Weights of a small mixture-of-experts language model, trained from scratch on English Wikipedia: 64 GeGLU neurons an expert.
Below are experts of layer 8 (counted from 0) of a mixture-of-experts language model. Rows are named router (the router's row for the expert), gate (a neuron's input weights, with its number), up (a neuron's input weights, with its number), down (a neuron's output weights, with its number) and show model dimensions 0-255. Each number is 500 + 40 x the weight over its row's rms, rounded and kept within 0 to 999. Numbers have three digits each.
After each expert's rows: "mostly gets" lists some tokens that are sent to it at least half of the time. This comes from a sample of Wikipedia text that the model never trained on.

# expert 43
router:515508479568468540495508530413501545561532479491497532482479447524458502503561488426526502506511482500558467484447500540498495471529469518584557468448510519472446487480422510494434482461513576511549461509443482498506524560456453562487490468483508549521475459439494533514514480556519486527527441480436486534501544506437536476502425481510518503502495502563441557526460518487513547576485457515519496515508490537598480481485501531513480510539484516510522441491589477508511524520474525400557499518505572484490534461518546459487454547501466559532479543461429474536511527535439675434515495552479430495470514493495534535524526437518557560506496510495457547474496521533528469466573523591624487557460543499481533542488457530589412544466462458477460435478547551499532533505554507
gate0:539492512523489555539463522471527523487566424449579483605513550549475473563536441513502521563477558483515451474454544516478525548486517518553482498503547482533465530536435511562490518518529522465553518579536548502526458519547478542504450486566576503481474465503503536409466515507555430480502526425506485501430481463514480505422512503533489532510507436576493463503481490454509484497459488470457448453462490489534522426434546500522450377451481510543411408459508445416536530596503494507512525470429499473488484471542509462458482508565522516533525491479409459545574471444493524519514468427525496506478485463557574529515483482483560483543471492465528553500535401509560474454497517504482484486536467422474516546506463526537493520451512500508514420557547481493561485547509550
up0:454521532461486479415454503503489529543563545452472472503452595473480410516528509500496531486494529488489513452473508520508545463503459497533514525445496522502545551596576541540498471555479470521491403525466469515497469453538505485492575520409498495502493480514552474434586455509463478587449445547540513535510524440531481502510468549476465500540551511475540479521489404537472456538561478528503461468472497497499513535526504504515437492538620531500575593472428536477535469471500540496543483535544583525492485541491549463584501402542458511456487542487537516509473555535514584473489512488474510484512514531499485427500519483547486534584454526503501452537441591527536476507469429509468464543556487439511533475469515561506496450519521489484583490428517460584448523454513534
down0:435389522543455500583480526460510495502475477530512459507526529500517482486494500450523505537413502523432485540359496471482532481446529498495450546464476529487548472448502524453430495476509498536430450466519496490530534501503497475530435583509521532524517498471472454458514516480424482517545534512484442510501446559487556516472491451515484488483540465515524440442412516461530488459426542508436465519516520516468549499524563456543426497493558533518471448483498484461459549538499477520492517489513564465491531512435465485536514575512483580526560484517425580515511530526532508545504548512455475424494496526490423489513465523508522462514543448444426531474483467615558444577532582495618548539554464501420457467492477438471509510513521442553537526456513464499489519565507503
mostly gets: " Coordinates", " Died", " Born", " Location", "Scientific", "hylum"

# expert 14
router:526519456606429517489441453479485550491513520536488501436432485561455506556498486472477508505502503534558448496453548555556519592580464557579477480498501423489443441475471505504483421450420506504499468496464466496498477527512486564467542479489529494516512474467473526522541521560455463507522513468515499478458481479496534492446460497525483527531579452595512501494491521515490522528514506446556529481519495455517442515492497485532539518545512512539514419475618458501456513495531552449582520496499538472473524538552515455444488504523505528472516516400408402529541510472486559498466512507503502566503502463510482496567570520511585491488507509507509471545501462546491457462550499640537495517507452557434509548419422539546480527439513446450461531465491532463561425486488478
gate0:442474517557417483471466469490468451444563444565456535527466493473486453462503483452483558464508448418549509561513489450571433444485505468508522432489511510497507449516405528422468473463428463473555449529548492531519497523449466566457476523507480474474535443485564472475499470548555482491501475476526510464495409564499478527512446547456524470534579494483535486463578523535442461519425504519473534514538478485479526500544448397513474472503535514513525502474517594531495529536436509528481515492515540515491480487519488503494480487536470425503548457535492469478558523536526554501523546509472412538452453535512440506556480471499503575496477459501524533539521551485425526498484506504447425506505493501474479623482431546489456461491568550539502519438533517382509549416535534
up0:516518448507537534512486409450491490494501540497496485484590508559438570494559490422501494439489531514506521472477445466492579442489520494515583583439522462520522535534528518524492482525488499522449544579507476473557534468546466430445559552499502456558546455491480585533519534507516485479527470586446456492558566549516534479578541521518538483551417486512563540468498523457451544583543445472500485551456540543462525508562486563491451500510512436518496510503473502484495534480410510504532513492538451456474523460520441459489536546481530534396497491504576513479471624470427460531555540441487463552523510499468488541508487509501433508477547598452543535540468565486506506523497505572593512497488504437472543464510557494479482485521517481457474499474473508503491503491581471
down0:520470549459468469520521506558478476548509543449538512515498521464456436461501536463409512492521544499521493499537545570648522481554550549534465525506485512494496496496415493553548550525500502531536459544393491480495474503537504459483537513540496499566489552473542489546514449511511413452485519523530533514526520514461525518502595515528483465502457495479463449484421490489529529497415478467457552499481498507552472504412418419485532539508560439499566469464535522430556455471522514412573461502518500469513565489552540528435521554510507525524509518539530419461490460529488510608550502519475437544508533497522457544456454574518534492590497488490454490478501562540505515583529561482474529521562481450483509542540540465456492485500530481523472543558582498502488538548559458
mostly gets: "Personal", " Born", " Died", " Binomi", "Early", " Spouse"

# expert 86
router:452516498537502447464494386542497527509524494589454503460458446554478463583506534473552450532490478499561486472400479499554485539485421572558504452464401520463414514507520518467499472511453481458488407558489549484563466530565509511521527439419434491553522449494506512515504535474479495502472508496455603504457535523408544491500456515504461504502490420510496517492443505594526581553471528489512508450569486497539473461422516484438540535559450437523479504505532492496545469484551498493520473504483497596474511533501500543480518516487519442505561533449482469485573566484500495462475542501473513502479490482462492438523536529433532444574566515468498458527521548592501491449450460531550505482461534503531594470472515462485500492499538472512503488460534574555527532501527537
gate0:474486496473529541536506482492503504509547437414480538456503492461521501509405454529505500443469624561497440487553442547544486554443400512451517511415489471505519536447478463540466512491555471602555539584505496498480464510495498630519505477577412448523520553516466502502445504405455508511504519539488505438582515496503443505507539469528484539494447466524545555501492531524505487452494504509599459487466491490417474557501532441524509517455476399546472534504558506463518528528534522488474545498502528556539593528497462507536509557491506464501487482499511452485499520451529526426601515518488466582467492493511511510499540505481513517531500482501504484535416487506503511591457502492485533450490501411563559488508552508567523483500460542472474487524554534487436489525496446
up0:476526488478503514504472502499507523523552469479418489442483479472540401493479430514438509501450541500497391486512377566595506558479489485474447482437460489523509538436460505553472479507517479560529525518515477528501471504521552578476494449559462424553489564475460487440414542409478517538536496494505478496559453507459494494613518503444419518495502454522551504486441491497553479514470486533538471469495489491438485544516486429472555500421515503478467501556550491518538517502554496504529586523467551572486524515486495494541508547449524438485457511537541491562492506533572542445523521539451389589455469494482514547507495499474531473569484508507565485550495487565478534531512519506545517488463541404547548519521566515523494476551433541448450498550495524507492479487449503
down0:532418511492494524487517478457526496469518503465517495519503522492558476425483484495474526542468510530477448477495497517502581474426485491465491519431543504477537500464451462482474501491622498524463562549521534572531447514521544487547529484547486428473497555474545454470461524532458504395466492585474496507502491471498461514495467519537421500432451473394511526438438470548544536509492488419512476459440587540469539535485504424521466488455511436531445446486474521454459475506516452516498493477569467523519501494558491516467581503565457480532490503517502515527545463569513500419542481540492472557508471493538568455599468555458465539547479420564500452520363481519596541584463480503491547454506501489481467474503511473484551501533464552474487454540485501449470567487517471
mostly gets: "pen", "mor", "mon", "con", "cer", " Tor"

# expert 73
router:531497498525471533503457524468523535461482488515509556454382501561450499579495456478528539482439526537593499475457471574523475522541461503491533490511489451440432508489473426517409432474419512440475472475461528507532519602508423497526529445443497503579487454498481578470497537554469497521525555466561502477492483453434530470512447436512449517505549443483546518488577518526435490496473484480483516484536478521534470480495500548524595518484491517478450423526544505505480492435587497438532500487530538433499503497556459498448436483527483417459509490463435487550560516530482504459515556561513484520526555529502460528518501449520503438479497570463481514475497533530519464420524441588628476514496511531481559466475449571507469475445521478549428498498516495513480514488521546
gate0:521509490533460487571554529551528471493459531468445528532428481469575511420508508493490490422525498560570422477502514519462529487485452487496469480483493526488507525523492488536484565498520484494500537505518506520507446503520506534511522550530500475527490395500413551470466461513447510487501505558534504513411412481419499466520468529547471531482502516535625442503500561536544514561484423543493535499581557453519510475434504493542490477498522403467505444524568538531518451455597488511412566520490427467538456569500502473498488505423534443435555519466408512545540461463535484526451540496509404542492527504525469444579474551506551527541465467487500468486499533496414452498546457544511532541522516499529541498519446590573542446456507547490516476472505498531519484481512518
up0:537466492473491497565566505469469501547476541486530497513332532520496500506538443484505475437516438445518523504486418539514533469514469573565504485515463493509458483521404589488522514519518479553501480497507528448517464530511479566350494528551555507491488437561484556519477467458501461514461503529601430523497484504486472479444516440512563558512482448453560507471471518526540453462441470521496482497529568503456494501427507519489497521432456472519466516468535485413499561482547500534516469436430458611510478501549504523507470570531425537535472546509479459508473464502501492488445530457483437544412456494512480475537500497441483513476502501529454506501437526499453406451537475507537535473559487516509505471496435507572478523470488481545445489482559536542523488540434475
down0:473506491495490534504512462492456456488492456535560456480490581534541478489520490541528478542515408544455441493473498446461494588472468469490454483479506431444466462414525535490454498400446460543454508539499531440478514539579499450482496520535517505549472464497444500500471560479468543579477503499499500573485537562442496502525531577392511495468496480529494495542457518476478549534538528459490505461512500506504493484496471535462555476466532482569508474579497441418473542492504476515437478535546499503521479502489483515521543505590515492498445518510576517447466500475508491542476496479454475458500468553533491452485529494488464524430520429441397475559559496512541463555505466444593461489599546458488470388538503504465568511507393451441485500489404522469452480491471555
mostly gets: " sq", "–19", " Preced", " Succeed", " born", " married"

# expert 31
router:562529443503526521442559472483535487468436490528500528466491513536495494588533477470536478519472498471497444474460465522508472567557459513506533438484480519502466515529479515503504449493419545515549525586492497414487434482426474518507526492451488578539364441482429615469562524527448469440545536429520551430434523452428500422488496522548433564457496481480558523513425484541538523548501485446518491526486466511492451520446470513493516503508483535570581482517520451549511482452506504419534496481446496500492524406536472478432500558455553492478508490472536475508550509444497584544493531433498473499502488467444532480495479508453529514468472477521553527540535571501485486425535431523492476501523501467473550530477486455468456457507423526471565545466570516549506516460498466
gate0:559487469495507514538555476504450409511461522577511498538540524526514573544491450519486518551388512508533525538469485443569512479474494532624498516528484477460537505491464504497516535486504510480504530504518508471506435492489468543495540496481419556530448527510534586549516527469416458553544514510444518527477484516491431496473524535544525507486549483576427457500479561518465526433560451551551536479467530559533517514457541538483515536493491536557465530481502488503468476541569515510482536502459545463476558508535436473506493556603448490502488445482529555485447456452472503507440520508522470552437473439512517513522537451507506433579454459560504492509505413456525460446533444466454521529469471511502516533635413476484414495531477586505515506546447519422532473449485519
up0:479546589538470471496631513513460415468527479477583546538538497419462508539435449532477472534447489521458524548525529468466591500491511484517519528502448572453507477398488518547464487495507595477498485488542489581532454493501526561494484527452412523489547502494541539454588498481435525463502606449551499511511558504463455460427506501519509541519535526523476477490503522459517551468505548564488486528503578543490481506512496556451555473477436631517578542454523450479522544504502515491493539472493494482508527496557555552586477544495492459514454420511499544499554497482601569538546507524443481492514477456542533492465542570495538502518480465589483476541539474488472476510522477451508468492492514502457521523544428487502468470500484478465512517547542551456491539479481477
down0:532495493523490517539523404487511485526462561525584429515507444498485583481496518551436411485518451439466539447570531427545454481527467527504535535577512530451474460409441531493519506523414463499470543525469506522529481552502491532481543496457526537491540503465518530465549521544495457538469491490412505478515568499479537424468549478472434452530514496491408454427594504385453460456509431437453465477505513516509570494594511487467451512501547512420516508446522509492482504507549461486471500572544479497495463471506577534508470558476468525530442480467540481516498516438589554428547512517470504461511543541475525541550506540523484460506504536531477446518495432474492493477435508479543501530505439492512568479476482515439495519489473514444542479460521471539575581513538498
mostly gets: " species", " †", " Genus", "idae", " cells", " protein"

# expert 77
router:551531466551507494476474437512535483438515512524481495388488504536510546564543446505527486519462520531521546457456446529507481570572458514498466432520465509472435458511485537522423430469524569546493491556432493529471478559474426492545531438470508546543405482537456612495542568481504443517487544475496520552475528535496521409483415549546434534459526410479552565489428539527530517480489452503512471531471458491555424522487534498509513478485465544511563528530500439533529488516568515491569490487498536560468502489530415416513508544531441484444533508441485532516537576496505545440425539487492462577486474487475507444462491527446527547496536519497511503539490569542528470456513514567526494528521523495500519528465498495533469513513511523458506563438587519573545524509499478
gate0:530531466553474538552525483489569425485507482514523509518513482553366472475502564467477600582478493554474536481603469488403459467489542499548519471497545492465491525457468508425439458545479504505548497478503437444540399516475529460489464509430452497521529471502520419509495528464463500474482568491532514569589518439495527452473474476473535507436516448530503515520439497569429494488507520530492452532519462569468485499525518490446462530417458512528467529483558443566533471548542475511503444556476456494584523503470485542498542549500573557543555517542488497610506540497444488472527485442485565523551484498419512497535559464563515525486491510533504442559552526480481537509509467520523444520511468526546484512439538520548532524507574533511478515455509555518479537532515523
up0:526513488584495482448517588459544470595597493546556463535529431515465517488582474455528513565580549457446523506486533464503444505556405471507434483568483476513536546473499525514520422529518441571489431470503495578454429521514526492448528516548502516482499482523513464437483489471570499542508533480489579478498511523526497488499508514506493506515549466540500418485574537478594446548508563508514546554412515491541510449599484465587528412511531523482445609501496467535515473431538475490505460451531539488501488470479484461445462488468490529440457488427474471458508554480464548513513493500443572564478512514439525441495502467536488427564532495525499518509502465536556480533493494557462488480502552468492512521469520460549523499507486517520526521404486513521448522515501517
down0:483430497512495556574420495488496517412480506522534502507621524545485538558559546535503528473558503462439525552508561478603551593403512465518469527478495518526505479466496561492470503511471484481423444506467495549488473489561489547507560515513502467553493510485526532485481472516504493519519465478530589488492489521495536409548484461525486455547571481510472501530490453503520456557555512487593414465437513501551523503473602504556452400489546454485498494488529513455470469401544516456447560453422500498523503511516546476474510481456484423489478448437411507427536547564509501514541514507519498510436476533487496493541551501534442481531504491513522481482507602497515478561472489481510446479447510517425506450521509504493525512436514516511489476482421540513496557434525553
mostly gets: " land", " species", " water", " Sea", " sea", " crew"